Experts of a small language model.
Size: 9 layers, vocabulary 32000, 28M parameters.
Training: 280M tokens, 9646 steps.
Below are experts of layer 6 (counted from 0) of a mixture-of-experts language model. Rows are named router (the router's row for the expert) and show model dimensions 112-223. Each number is 200 + 30 x the weight over its row's rms, rounded and kept within 0 to 999.
After each expert's rows: "gets" lists some tokens that make up at least twice as much of what it gets as of all text. This comes from a sample of Wikipedia text that the model never trained on. Tokens count by the router's weight.

# expert 63
router,195,207,159,172,162,242,170,191,177,220,165,224,239,238,197,181,227,245,255,220,214,162,187,193,197,168,227,205,154,206,193,191,256,165,183,190,196,213,232,181,209,212,173,184,216,192,202,214,166,179,158,242,134,258,235,253,212,205,240,216,225,211,208,197,170,249,131,236,202,181,189,194,175,201,200,143,186,195,225,193,233,184,197,221,215,158,211,255,213,259,220,166,232,161,140,246,228,177,141,238,217,195,186,191,154,182,193,279,202,246,203,200
gets: " that", " which", " as", " who", ",", " where"

# expert 50
router,236,215,202,144,207,221,156,231,201,176,191,202,202,212,232,201,155,189,202,232,242,190,164,204,127,166,237,214,167,248,170,196,225,163,185,223,227,199,202,242,187,223,198,247,134,208,166,258,212,159,216,192,177,219,248,205,209,240,224,224,228,207,188,148,208,194,202,208,230,263,144,193,205,207,255,203,147,136,176,188,208,129,249,198,203,158,261,229,191,241,199,232,225,172,158,153,190,229,215,244,186,199,183,200,221,146,217,266,193,218,178,191
gets: " the", " ", " U", "-", " T", " The"

# expert 28
router,176,218,219,153,205,248,149,174,193,180,165,193,166,194,197,164,177,214,224,227,199,225,141,203,205,161,222,186,149,249,170,198,209,161,226,214,232,254,259,238,195,255,185,231,212,167,188,252,212,213,164,241,215,224,214,190,211,219,230,203,249,231,169,176,161,237,216,213,205,237,194,194,176,181,200,186,134,187,178,166,270,188,224,199,161,132,250,231,208,168,260,171,226,178,171,191,164,198,260,226,189,196,213,192,198,151,221,238,228,232,174,225
gets: " D", " B", " G", " C", " S", " F"

# expert 104
router,213,182,204,217,200,202,170,243,194,190,170,181,235,250,254,164,208,212,218,228,206,148,169,190,202,182,227,189,172,227,197,216,192,170,211,226,208,177,235,223,167,214,156,221,217,205,193,204,191,183,165,181,139,254,238,196,167,289,224,227,210,278,176,162,184,276,199,238,207,226,170,185,177,179,202,118,167,175,178,191,285,164,246,167,215,176,177,244,242,184,234,162,260,177,181,193,204,214,130,164,220,226,197,187,186,186,220,208,221,191,175,181
gets: " 1", " 0", " 2", " 3", " 4", " 6"

# expert 23
router,204,251,209,193,220,218,184,201,157,175,182,188,209,226,191,221,138,233,258,219,247,181,143,189,155,173,235,189,162,168,173,219,187,202,220,153,199,212,202,172,222,233,165,179,251,206,189,209,224,173,200,212,171,202,230,206,187,244,160,210,230,206,226,227,166,225,167,176,196,241,169,160,211,173,233,181,194,179,212,165,250,148,200,206,206,172,210,233,196,257,213,153,279,187,199,196,248,203,160,167,182,182,171,259,176,176,216,207,218,251,153,222
gets: "ed", "ing", " had", " has", " with", " used"

# expert 35
router,175,223,223,193,161,222,185,185,189,206,122,158,232,213,186,191,219,225,239,236,234,195,202,189,222,171,175,218,190,207,166,167,236,180,212,255,188,279,257,195,219,239,211,231,227,202,171,248,184,208,136,245,203,223,206,218,182,252,243,168,224,210,201,214,167,224,232,174,222,211,196,171,180,215,175,128,164,191,182,188,291,194,235,211,214,140,219,203,203,218,240,173,232,163,191,198,161,208,230,225,195,225,191,221,197,142,263,230,197,181,199,204
gets: " m", "m", "d", " km", "h", "k"

# expert 126
router,197,227,164,179,180,221,192,163,193,192,149,211,229,265,212,208,170,217,195,204,217,197,201,183,187,179,212,227,158,207,176,190,235,128,222,231,190,200,217,239,181,233,190,212,183,192,194,239,192,194,150,187,130,228,248,177,165,212,230,189,230,223,216,179,203,202,154,203,244,244,147,201,100,210,231,197,186,154,204,148,262,210,227,165,171,176,220,198,212,182,225,153,229,202,146,203,237,187,199,191,209,204,186,200,164,223,202,205,237,229,176,234
gets: "\n", ".", "==", " ==", "    ", "==="

# expert 105
router,230,196,200,193,208,244,164,231,179,185,181,179,196,238,218,226,116,225,247,174,237,184,165,167,139,152,228,213,143,199,192,204,200,202,200,153,185,211,224,188,219,222,216,189,237,177,189,214,224,175,213,194,167,226,232,241,199,219,186,213,234,217,194,174,171,231,180,185,204,261,173,211,181,202,207,182,168,185,230,155,214,173,215,199,182,163,236,259,202,253,200,178,227,221,208,217,250,203,193,202,216,168,153,262,179,184,193,253,196,235,174,237
gets: " of", "ing", " to", " on", " for", " and"

# expert 75
router,210,205,207,207,146,250,203,163,166,209,138,188,211,195,233,149,177,211,270,199,279,208,165,167,244,200,188,251,161,220,135,215,201,196,165,215,218,217,222,179,177,217,187,224,232,180,172,181,208,169,133,200,182,227,258,215,184,222,205,190,214,216,205,186,139,210,193,204,223,207,172,203,179,183,185,154,195,157,191,191,208,202,184,196,207,193,186,252,230,223,210,184,244,200,159,207,238,224,223,223,202,201,186,218,171,161,177,214,240,180,155,157
gets: ")", " |", ";", ":", "W", " States"

# expert 80
router,209,236,192,146,176,256,179,194,207,185,155,188,249,251,248,210,148,197,200,193,255,177,198,200,201,182,234,247,187,208,170,186,251,187,224,190,182,223,226,219,195,227,170,257,167,172,181,201,224,211,182,166,171,215,245,207,172,191,233,198,253,235,169,187,179,218,163,244,250,219,165,188,157,168,236,201,166,147,186,211,295,164,227,176,201,191,214,219,215,168,220,167,214,163,192,198,208,236,220,206,185,183,193,206,173,206,178,215,220,245,159,241
gets: "\n", "-", "==", "/", " ==", "==="

# expert 10
router,209,216,212,192,161,191,217,188,197,233,166,182,232,240,230,192,136,253,201,238,259,166,177,161,210,192,176,224,168,241,150,152,208,214,200,178,243,187,216,207,184,201,225,235,246,204,161,216,188,202,160,178,179,264,221,184,171,247,201,165,205,226,146,196,170,236,207,205,243,199,163,212,185,180,200,141,170,183,203,206,246,175,264,163,185,172,184,197,258,240,193,214,278,189,152,194,190,202,174,168,208,225,179,209,176,184,205,238,190,190,172,180
gets: " /", " |", "N", "^{2}", " (", " m"

# expert 19
router,237,199,255,154,148,214,182,221,142,200,179,198,232,232,203,178,126,251,236,198,258,183,168,191,198,213,247,222,144,178,173,200,196,196,211,175,207,216,240,202,239,220,205,190,233,176,211,185,219,162,156,193,206,240,224,197,230,251,195,201,226,205,206,205,165,233,243,235,174,223,175,173,200,167,208,156,166,170,242,198,182,200,219,223,172,191,184,219,181,223,188,164,248,159,209,189,184,248,157,222,192,177,153,202,200,123,147,222,238,233,191,180
gets: " in", " of", ",", " to", " from", " and"

# expert 48
router,193,208,172,158,166,203,195,163,169,153,167,194,242,255,209,218,162,220,239,186,227,215,182,214,190,181,247,193,162,205,192,175,215,210,239,211,194,272,230,212,185,238,209,206,234,169,202,210,193,175,158,204,172,209,205,209,179,275,231,195,236,267,186,199,192,248,200,226,196,220,184,155,194,203,180,175,192,165,225,182,181,216,209,210,155,169,230,265,203,257,204,169,232,151,154,180,202,224,167,229,217,198,177,256,172,182,199,209,233,206,171,198
gets: " to", " from", " by", " for", " at", " of"

# expert 36
router,160,214,166,176,196,218,188,200,201,170,178,211,216,214,206,143,174,208,232,207,202,201,223,203,201,161,235,227,196,275,196,184,183,200,185,219,232,199,235,183,166,202,172,195,213,195,222,246,195,164,194,186,196,223,247,186,192,210,266,214,195,227,216,139,186,210,175,211,235,245,174,169,199,182,230,210,153,174,161,159,306,167,238,178,194,155,229,231,189,189,251,183,218,184,199,157,210,207,207,215,177,147,229,227,233,198,193,220,238,262,189,236
gets: "-", " \"", " un", " ", "/", " '"

# expert 117
router,223,196,224,214,164,232,186,197,185,205,148,227,249,213,207,193,184,232,207,210,238,184,176,181,159,162,216,184,141,225,182,174,251,126,219,198,224,224,212,217,210,252,229,156,202,196,183,219,210,170,167,226,156,219,264,216,176,283,228,177,226,252,191,212,160,232,163,207,230,216,196,190,127,212,220,154,203,170,217,200,226,225,197,204,195,138,211,203,224,238,222,194,219,179,128,240,212,234,184,244,197,167,181,204,163,170,180,231,176,203,158,189
gets: " the", " The", "The", " a", " this", " This"

# expert 107
router,208,228,186,178,148,239,208,170,166,211,153,205,228,200,191,208,203,205,203,212,220,192,179,141,195,180,195,232,173,186,154,228,243,147,192,190,232,237,230,177,201,198,197,245,190,195,177,194,210,182,214,209,191,236,224,194,157,200,196,174,207,216,182,152,174,212,186,210,240,242,174,224,164,194,238,186,157,178,192,180,268,184,243,177,201,186,240,197,205,205,249,236,234,178,200,179,227,210,166,216,209,205,173,188,181,212,175,267,271,183,210,247
gets: "\n", " (", ".", "==", "===", ")"

# expert 97
router,182,199,166,159,216,301,164,175,156,211,194,202,219,187,231,168,180,211,244,192,188,157,187,209,209,211,231,184,188,244,183,189,224,196,168,209,226,218,262,234,176,211,216,228,250,223,203,224,216,216,182,208,188,192,219,189,223,203,258,230,258,255,185,195,197,208,190,242,188,205,172,168,147,203,197,177,167,167,160,198,241,199,210,159,173,113,253,229,159,226,230,149,243,203,175,185,217,192,172,219,205,169,192,245,186,145,159,224,250,228,220,186
gets: " de", " re", "a", "o", "e", " De"

# expert 99
router,229,190,237,174,166,243,210,155,169,186,120,218,238,208,236,147,187,212,219,222,241,164,185,188,199,152,236,230,155,213,189,201,203,156,162,210,234,197,187,206,186,239,171,227,208,243,163,174,207,189,174,189,135,278,211,250,174,260,208,189,228,282,187,190,180,232,178,220,222,207,166,164,185,163,201,122,197,170,163,185,234,183,214,189,243,217,205,226,219,190,212,183,234,181,189,170,207,182,186,220,210,253,164,172,131,165,229,250,237,245,181,212
gets: ":", " |", " /", "N", "00", "/"

# expert 45
router,248,271,186,138,215,196,144,210,187,188,197,241,202,174,169,200,177,187,259,226,228,204,178,223,152,180,173,224,182,218,125,202,172,174,238,184,196,218,244,220,225,201,196,217,169,207,178,182,205,214,143,206,177,222,223,231,167,262,211,202,221,215,187,191,178,220,204,198,173,187,198,171,202,202,182,202,129,154,170,169,250,128,226,211,183,140,240,224,209,221,216,207,230,133,167,196,217,245,180,168,183,165,195,281,169,136,219,263,238,202,215,212
gets: "e", "y", "ing", "s", "t", "'"

# expert 37
router,202,202,186,191,214,217,173,191,154,209,209,184,198,242,212,188,167,236,241,178,206,171,150,204,140,167,264,183,157,166,179,204,181,193,226,195,193,238,230,172,191,201,200,174,220,189,191,209,220,161,161,207,147,214,214,254,226,201,191,186,200,209,200,174,158,228,167,179,179,239,205,185,184,163,239,171,209,152,237,176,281,205,206,197,201,186,247,262,211,238,225,161,262,189,204,212,252,197,190,175,211,172,183,268,165,186,213,280,217,229,174,214
gets: " not", " but", " has", " had", " to", " have"

# expert 101
router,238,240,214,167,194,250,176,226,139,149,149,166,199,256,240,179,179,258,221,210,260,190,173,175,191,208,200,191,147,209,189,200,212,206,204,165,238,206,184,197,209,210,214,180,205,173,185,239,207,166,143,213,205,256,249,211,218,187,205,208,214,188,151,150,181,246,220,216,174,267,157,150,123,159,254,164,194,171,227,184,220,209,219,177,192,206,209,226,224,231,262,171,208,198,195,228,196,199,165,213,195,193,143,240,211,175,185,245,214,215,155,244
gets: ",", " and", "),", ";", " including", " or"

# expert 51
router,209,176,177,168,193,225,223,242,209,217,207,193,195,217,191,196,156,203,227,240,189,191,190,171,155,185,202,231,171,265,173,182,248,173,177,174,166,224,228,184,228,239,165,263,170,162,202,192,229,149,169,225,164,249,238,234,171,233,211,185,229,242,235,199,165,208,168,184,186,233,197,190,184,197,204,175,203,170,185,188,236,130,218,195,228,183,225,200,181,207,193,175,225,174,173,178,284,180,165,226,173,175,172,246,154,180,173,276,225,251,174,210
gets: "'", "’", "ing", " World", " back", " air"

# expert 16
router,246,242,181,190,195,231,163,203,169,179,179,186,240,258,214,195,189,182,246,214,267,171,176,186,140,180,213,159,169,205,188,201,263,181,191,161,244,230,207,185,196,211,248,222,189,180,206,219,223,180,183,212,140,241,226,233,215,204,161,231,217,196,168,146,217,188,202,217,226,246,181,180,147,189,231,188,141,189,212,228,240,173,201,212,168,176,210,252,200,231,192,181,204,206,181,203,212,198,194,227,180,190,179,214,179,159,190,222,206,223,165,215
gets: " and", ",", " of", " or", " the", " its"

# expert 53
router,248,261,197,193,178,206,196,157,184,151,153,186,213,218,234,169,176,238,212,184,241,221,174,180,241,194,205,206,182,245,170,193,248,177,210,228,211,210,242,193,204,236,181,247,228,176,171,227,195,194,187,207,167,236,256,223,148,249,215,213,214,260,222,207,144,200,216,190,167,216,215,170,126,199,230,153,158,130,198,201,207,206,196,150,217,182,177,233,246,203,239,183,231,206,168,163,198,249,225,194,203,147,171,200,211,211,182,229,236,207,169,184
gets: " |", ";", "|", ":", " W", " L"

# expert 61
router,195,243,211,182,157,243,168,187,156,195,158,194,201,269,223,173,168,227,213,181,236,201,209,212,192,194,189,182,200,206,140,228,237,178,176,205,222,225,220,192,194,267,184,208,203,202,163,224,199,180,191,196,171,239,238,204,186,279,220,209,250,245,229,166,163,199,175,200,205,227,191,174,176,159,212,169,205,152,173,192,206,204,212,145,184,163,202,252,224,225,246,135,225,169,201,175,188,195,215,153,210,181,213,219,189,202,207,204,227,197,154,205
gets: " |", "|", ";", " 0;", ");", "2."

# expert 66
router,225,215,176,189,177,197,137,181,177,160,161,188,224,212,231,179,188,181,241,213,255,194,195,150,162,186,251,162,157,179,176,201,233,178,204,183,231,286,211,172,169,237,186,217,202,195,197,173,187,154,131,252,139,192,232,185,182,221,216,175,212,237,155,167,225,274,130,226,239,219,201,202,161,207,212,150,186,169,167,176,199,199,221,167,182,176,177,214,239,210,228,237,237,169,204,187,188,238,196,213,195,227,171,221,169,147,216,217,216,170,137,219
gets: " the", " and", ";", " or", " a", " The"

# expert 122
router,254,205,224,172,225,185,181,232,197,201,199,226,213,264,242,186,168,203,218,218,221,180,184,227,158,158,237,207,165,234,167,182,246,145,214,215,213,241,208,240,160,205,170,207,166,167,167,207,190,177,155,191,147,235,256,214,215,258,174,220,214,215,231,224,202,223,189,238,217,201,170,141,198,207,191,165,209,171,217,204,186,198,214,219,167,141,214,226,191,273,197,191,236,156,115,183,212,240,197,200,199,188,193,233,192,140,188,204,197,264,177,216
gets: " the", " as", " this", " other", " main", " his"

# expert 73
router,181,231,230,187,172,229,158,243,135,185,158,187,235,242,176,202,163,182,223,170,254,186,203,169,171,154,242,248,177,209,148,197,222,163,209,226,217,231,240,176,183,233,186,193,190,199,236,204,194,205,160,180,165,207,242,186,198,195,203,156,242,214,198,201,185,182,167,225,226,214,163,206,132,171,202,151,173,138,217,217,232,186,198,181,172,189,181,267,185,197,186,158,244,181,179,215,229,197,230,202,209,261,217,223,218,216,173,197,235,232,202,187
gets: "\n", "-", " ==", " •", " ===", " (0)"

# expert 123
router,218,217,198,162,205,245,160,173,117,190,151,185,214,228,209,181,193,256,231,205,233,188,174,209,171,121,203,183,156,201,193,162,194,157,188,172,231,174,194,191,234,248,197,198,179,169,187,230,211,165,151,244,146,238,259,211,188,187,196,196,264,227,174,184,178,221,183,198,196,253,170,198,126,196,248,198,176,165,197,172,240,217,199,188,188,209,201,202,223,224,246,199,211,168,188,240,213,218,202,241,194,212,236,192,167,222,165,253,236,225,170,194
gets: ".", ",", ").", ".\"", "\".", ";"

# expert 3
router,220,266,165,147,193,237,218,229,186,221,182,169,243,174,204,213,171,208,246,207,212,149,149,191,216,172,176,202,178,211,129,188,231,155,166,217,232,228,288,215,201,227,233,227,245,206,198,228,166,201,175,242,177,192,210,189,187,297,233,228,274,217,185,227,178,227,207,214,173,195,161,149,181,213,209,190,173,206,173,193,289,177,246,231,191,143,249,194,200,204,205,206,225,175,153,198,198,212,181,173,235,162,162,204,181,198,158,250,244,210,151,235
gets: "s", "e", "a", "en", " his", "ü"

# expert 11
router,217,224,186,182,172,216,146,152,152,209,114,173,247,202,198,175,182,270,208,218,227,163,161,170,192,184,271,206,189,205,199,195,202,189,192,212,184,227,239,252,228,199,180,219,240,224,214,198,168,207,180,190,169,266,245,209,153,263,264,191,205,280,157,198,191,230,165,256,229,186,204,195,178,173,209,129,151,166,204,199,266,155,244,142,181,183,205,195,206,202,265,159,235,217,195,190,158,190,183,194,229,234,172,226,182,144,235,214,214,199,177,201
gets: " (", " +", " -", " \\", " –", " ["

# expert 98
router,216,238,203,161,168,223,179,220,137,202,168,209,225,223,207,206,150,238,235,207,252,167,166,213,170,191,241,222,145,196,214,211,245,189,207,166,214,203,211,226,197,240,192,204,213,173,215,211,195,167,150,232,151,220,207,187,205,237,236,226,232,231,208,187,169,261,156,260,210,211,170,203,149,186,185,152,183,188,218,167,173,180,209,198,140,200,210,253,202,270,208,179,223,171,150,203,202,215,147,219,174,201,209,229,185,183,216,211,228,239,158,209
gets: " in", " of", " on", " to", " by", " from"

# expert 124
router,230,219,229,196,169,269,177,192,114,208,120,200,187,250,211,146,187,234,207,171,245,194,181,161,219,167,182,217,157,203,175,203,189,168,192,162,198,201,191,172,209,218,218,168,198,171,176,221,203,139,137,231,179,240,272,224,206,209,239,239,234,213,166,179,176,229,160,224,224,220,195,202,147,167,228,146,182,172,187,168,249,207,197,185,202,197,207,204,210,215,242,177,223,196,165,231,241,197,185,256,182,210,184,206,157,182,181,234,229,243,188,205
gets: ",", "),", "\",", ")", " and", " ("

# expert 112
router,180,229,163,165,231,258,146,172,176,181,154,184,168,195,226,174,182,227,235,214,173,202,170,225,199,163,249,214,168,244,174,180,205,156,218,184,264,216,246,209,170,228,188,258,249,196,181,251,219,211,151,236,212,221,218,204,205,237,225,180,257,254,154,193,168,242,214,175,231,228,204,171,176,193,212,148,117,207,171,170,266,167,244,186,156,123,249,252,192,215,276,176,224,175,172,186,183,221,227,244,227,181,196,216,218,152,196,243,202,236,190,206
gets: "B", "s", " B", "S", "T", "F"

# expert 127
router,235,190,219,161,183,254,167,218,168,208,196,204,197,215,228,209,201,187,240,261,189,199,127,204,179,192,218,193,170,210,175,173,196,174,171,221,223,242,240,206,190,193,196,247,156,188,173,202,181,144,165,222,208,242,224,233,197,202,197,227,229,247,206,139,178,269,175,169,188,252,223,204,190,176,215,149,123,182,198,203,237,152,255,206,219,189,222,234,233,203,151,232,231,172,172,201,216,214,223,202,184,199,204,239,199,132,199,248,206,221,165,189
gets: " more", " no", " two", " 2", " one", " a"

# expert 109
router,223,213,178,147,154,210,164,200,199,153,195,185,254,237,187,213,191,202,215,197,230,165,216,214,201,169,227,195,142,209,173,197,211,147,206,210,214,196,243,235,183,223,199,236,218,206,160,233,230,188,164,186,177,215,231,191,167,230,220,216,215,231,151,170,157,199,214,209,218,197,146,184,164,182,225,180,189,147,219,209,295,172,211,154,161,141,214,226,211,165,238,207,230,174,166,221,191,204,202,191,194,228,215,193,165,211,188,196,232,237,180,232
gets: "\n", "==", "===", " ==", " ===", "===="

# expert 116
router,202,259,227,143,200,205,184,136,200,203,162,187,209,210,228,165,190,234,234,215,207,179,192,181,183,178,182,176,169,247,180,169,228,171,205,211,201,233,196,220,178,248,188,221,188,170,187,236,177,188,189,200,157,230,241,223,193,324,232,170,205,246,189,234,139,229,223,196,178,253,164,162,181,200,237,147,192,155,221,160,175,194,229,173,177,209,170,245,204,196,227,183,242,166,181,185,189,254,190,184,213,167,169,293,225,246,174,215,225,194,169,196
gets: " |", "|", " in", ":", " on", "-"

# expert 4
router,193,250,214,138,160,244,187,230,186,189,140,188,243,223,224,208,143,228,224,172,196,194,190,193,191,197,228,229,171,205,185,154,229,201,143,195,217,194,188,191,227,252,149,244,204,148,201,201,210,186,201,202,183,215,237,205,203,226,215,185,199,213,163,163,165,212,187,224,233,252,164,179,166,156,247,221,167,155,164,165,213,150,235,166,206,175,211,216,177,178,223,174,221,190,197,232,196,214,188,204,154,199,191,247,193,214,187,203,243,236,167,181
gets: "-", "\n", "|", "–", " \"", " -"

# expert 5
router,189,222,197,165,176,253,159,184,167,173,102,205,209,152,236,210,171,216,212,226,229,196,163,203,240,193,230,192,155,264,146,175,228,200,238,211,209,273,234,230,221,234,212,240,212,177,213,198,195,197,177,200,221,238,198,192,212,257,214,166,255,252,159,196,159,219,208,214,190,172,216,155,195,195,195,196,161,184,159,190,283,181,246,161,176,152,234,221,224,218,241,221,232,165,170,152,169,202,220,224,163,189,187,196,180,148,222,257,199,201,205,208
gets: " S", " T", " B", " K", " N", " W"

# expert 12
router,223,202,178,198,155,242,167,190,159,199,180,169,247,169,207,202,178,249,243,207,231,199,214,240,225,180,191,227,178,259,112,194,191,206,204,176,221,248,266,213,182,206,249,218,196,196,161,196,192,204,154,221,204,215,207,166,238,220,207,213,237,236,178,183,196,156,195,190,205,192,201,170,189,192,225,175,141,184,214,182,266,196,261,168,211,119,214,222,179,189,224,163,230,179,198,143,202,194,167,224,260,188,208,228,181,147,232,243,223,198,183,206
gets: "t", "in", "h", "i", "u", "c"

# expert 93
router,237,238,177,187,221,241,161,166,152,188,178,170,234,201,182,186,171,197,233,179,201,170,157,214,213,191,181,199,171,208,146,175,266,181,211,146,233,219,217,237,171,243,221,189,238,260,186,229,163,214,203,245,210,205,219,209,193,221,230,218,224,244,202,164,207,174,242,186,200,169,159,205,151,202,192,181,178,196,186,165,243,177,216,185,178,143,189,235,241,212,221,184,228,174,169,198,176,183,192,199,202,212,212,268,163,165,214,265,265,204,178,214
gets: "s", "es", "os", "z", "us", "is"

# expert 21
router,180,211,201,179,220,228,218,164,158,203,141,174,214,205,245,180,200,224,214,233,185,206,174,160,201,160,220,201,142,257,197,157,195,193,220,206,185,222,259,239,213,251,182,268,202,187,216,210,183,194,182,180,199,230,235,193,172,277,216,210,192,277,203,170,149,212,218,201,230,228,196,213,207,189,202,161,181,156,190,215,266,207,253,162,165,162,229,180,220,237,240,169,247,204,164,145,184,201,197,169,212,164,216,257,200,189,222,228,219,200,194,229
gets: " 1", " 0", " 2", " A", " ", " 3"

# expert 121
router,222,229,221,172,177,191,196,197,164,175,139,228,219,251,209,228,166,250,242,211,241,163,168,190,197,191,206,208,174,185,177,182,220,202,225,194,184,249,250,179,200,239,198,217,224,172,180,209,221,170,159,205,190,232,198,185,212,237,214,212,223,252,210,220,174,280,199,212,194,211,176,169,181,159,228,137,180,163,224,148,176,224,231,224,169,203,223,244,183,233,192,180,213,173,158,156,226,235,183,221,200,177,174,256,175,171,191,213,219,206,187,205
gets: " in", " at", " of", " on", " for", " from"

# expert 120
router,206,248,177,156,194,176,184,155,169,189,161,212,264,252,205,186,195,221,203,233,216,161,152,181,195,196,234,158,154,233,129,206,190,191,205,206,218,231,242,193,206,204,222,203,209,212,236,201,194,238,184,175,179,205,299,193,205,243,172,168,197,241,160,214,127,197,203,190,196,197,156,204,156,164,266,150,178,169,221,214,237,138,236,150,178,170,177,239,205,186,196,169,258,175,180,251,227,268,192,173,195,175,159,271,177,241,203,195,238,205,191,158
gets: "-", "|", " Years", " Date", ":", "=="

# expert 81
router,254,207,194,170,189,199,145,174,164,208,196,186,193,208,209,166,206,237,255,219,234,191,186,206,138,151,231,203,134,197,171,174,183,179,230,149,195,220,236,176,218,196,198,164,224,214,209,220,173,157,156,235,148,234,213,237,208,195,221,202,228,217,229,184,205,250,137,181,190,235,207,192,156,195,201,185,180,168,214,183,218,176,223,220,190,174,258,231,220,237,207,183,270,174,173,188,228,192,178,226,223,166,175,266,145,161,220,265,197,236,172,182
gets: ",", " that", " when", " and", " where", " after"

# expert 68
router,228,232,144,150,196,228,159,211,124,216,186,165,204,220,214,170,164,267,213,186,221,176,187,185,169,150,257,234,174,166,141,212,198,211,209,192,214,256,195,207,190,208,207,206,228,201,211,182,218,195,193,203,141,234,251,229,202,191,215,200,217,227,185,206,163,241,184,209,198,260,193,201,177,180,234,154,188,158,229,176,303,188,237,182,210,179,213,266,200,282,226,160,231,186,177,178,240,173,183,211,187,174,217,271,179,202,202,261,244,221,154,181
gets: " was", " is", " were", " are", " be", " been"

# expert 79
router,226,218,223,170,181,264,177,176,128,210,117,201,198,211,227,172,221,225,225,205,224,192,162,168,180,200,199,216,153,189,188,211,203,135,199,152,182,232,197,210,200,214,161,197,208,200,192,172,193,132,145,221,154,268,301,248,169,245,236,209,234,226,187,186,168,230,199,203,209,204,195,209,159,186,240,179,165,199,195,202,228,178,211,207,198,158,173,200,199,228,229,195,231,161,162,201,246,183,179,256,195,214,221,234,187,173,225,263,238,208,158,200
gets: ")", "\"", " 2015", " 2011", " 2012", " 2013"

# expert 69
router,234,197,211,196,206,227,187,208,194,193,206,195,257,236,192,166,176,190,241,212,232,186,173,198,177,166,286,207,177,279,163,215,257,180,204,212,208,235,255,177,209,221,166,201,171,209,216,184,235,208,128,244,136,215,287,200,238,241,155,180,210,211,188,219,211,206,159,214,239,215,134,199,199,146,220,147,165,185,194,222,240,160,247,140,209,163,182,206,161,217,208,178,252,184,166,217,187,228,174,226,172,178,164,239,215,191,214,214,215,182,191,170
gets: "-", " its", " new", ":", " Current", " Original"

# expert 86
router,183,188,233,166,190,264,144,182,161,178,144,203,191,217,217,156,163,205,204,232,204,211,169,217,192,172,235,186,180,228,160,174,241,195,184,190,239,259,265,248,195,239,196,198,204,205,188,222,266,207,179,214,216,267,203,165,224,206,226,182,199,242,175,213,180,199,217,237,244,264,186,193,144,181,227,183,152,213,175,192,285,184,212,180,153,173,226,237,221,225,240,210,282,184,192,172,178,178,233,222,155,222,228,201,188,148,206,202,238,225,189,199
gets: " P", " S", "c", " C", " c", "S"

# expert 7
router,218,227,195,198,193,226,186,196,190,139,210,191,235,199,237,164,212,195,221,207,209,199,148,211,226,186,182,202,169,227,154,185,221,169,260,213,192,236,249,212,246,221,214,203,236,181,180,217,144,207,168,199,190,239,203,213,184,249,225,187,200,216,188,229,212,211,189,202,189,174,170,164,182,211,202,183,191,169,142,203,251,173,261,210,191,132,191,250,150,192,239,197,231,176,178,178,207,223,177,169,184,173,251,245,171,148,221,258,229,204,141,224
gets: "er", "n", "el", "in", "r", "d"

# expert 58
router,218,218,199,181,158,268,194,197,169,184,155,202,199,275,230,161,144,222,194,200,255,210,202,203,206,192,191,212,178,197,192,208,211,191,185,190,227,206,213,181,194,248,161,231,208,193,167,236,214,149,174,195,165,255,203,205,225,235,227,254,246,244,209,189,168,203,202,194,164,183,202,177,136,151,210,173,144,148,184,158,194,211,201,155,211,172,186,199,228,204,234,195,221,164,161,180,197,183,169,178,217,186,235,187,197,199,219,240,257,272,172,225
gets: " |", ";", ":", " –", " -", "\""

# expert 2
router,191,201,203,189,179,236,232,213,146,178,178,213,238,247,236,182,185,210,212,214,234,159,153,148,208,196,182,202,158,232,187,224,209,193,225,213,197,250,257,219,214,196,174,219,225,197,183,185,173,170,214,213,156,252,222,189,175,269,228,187,210,224,182,185,147,191,172,212,237,238,189,228,165,173,211,151,174,162,193,176,292,180,258,215,201,181,221,196,215,184,236,173,230,182,203,193,161,202,179,197,213,186,201,220,205,205,228,242,242,242,192,229
gets: " (", " \"", "(", "–", " [", " (18"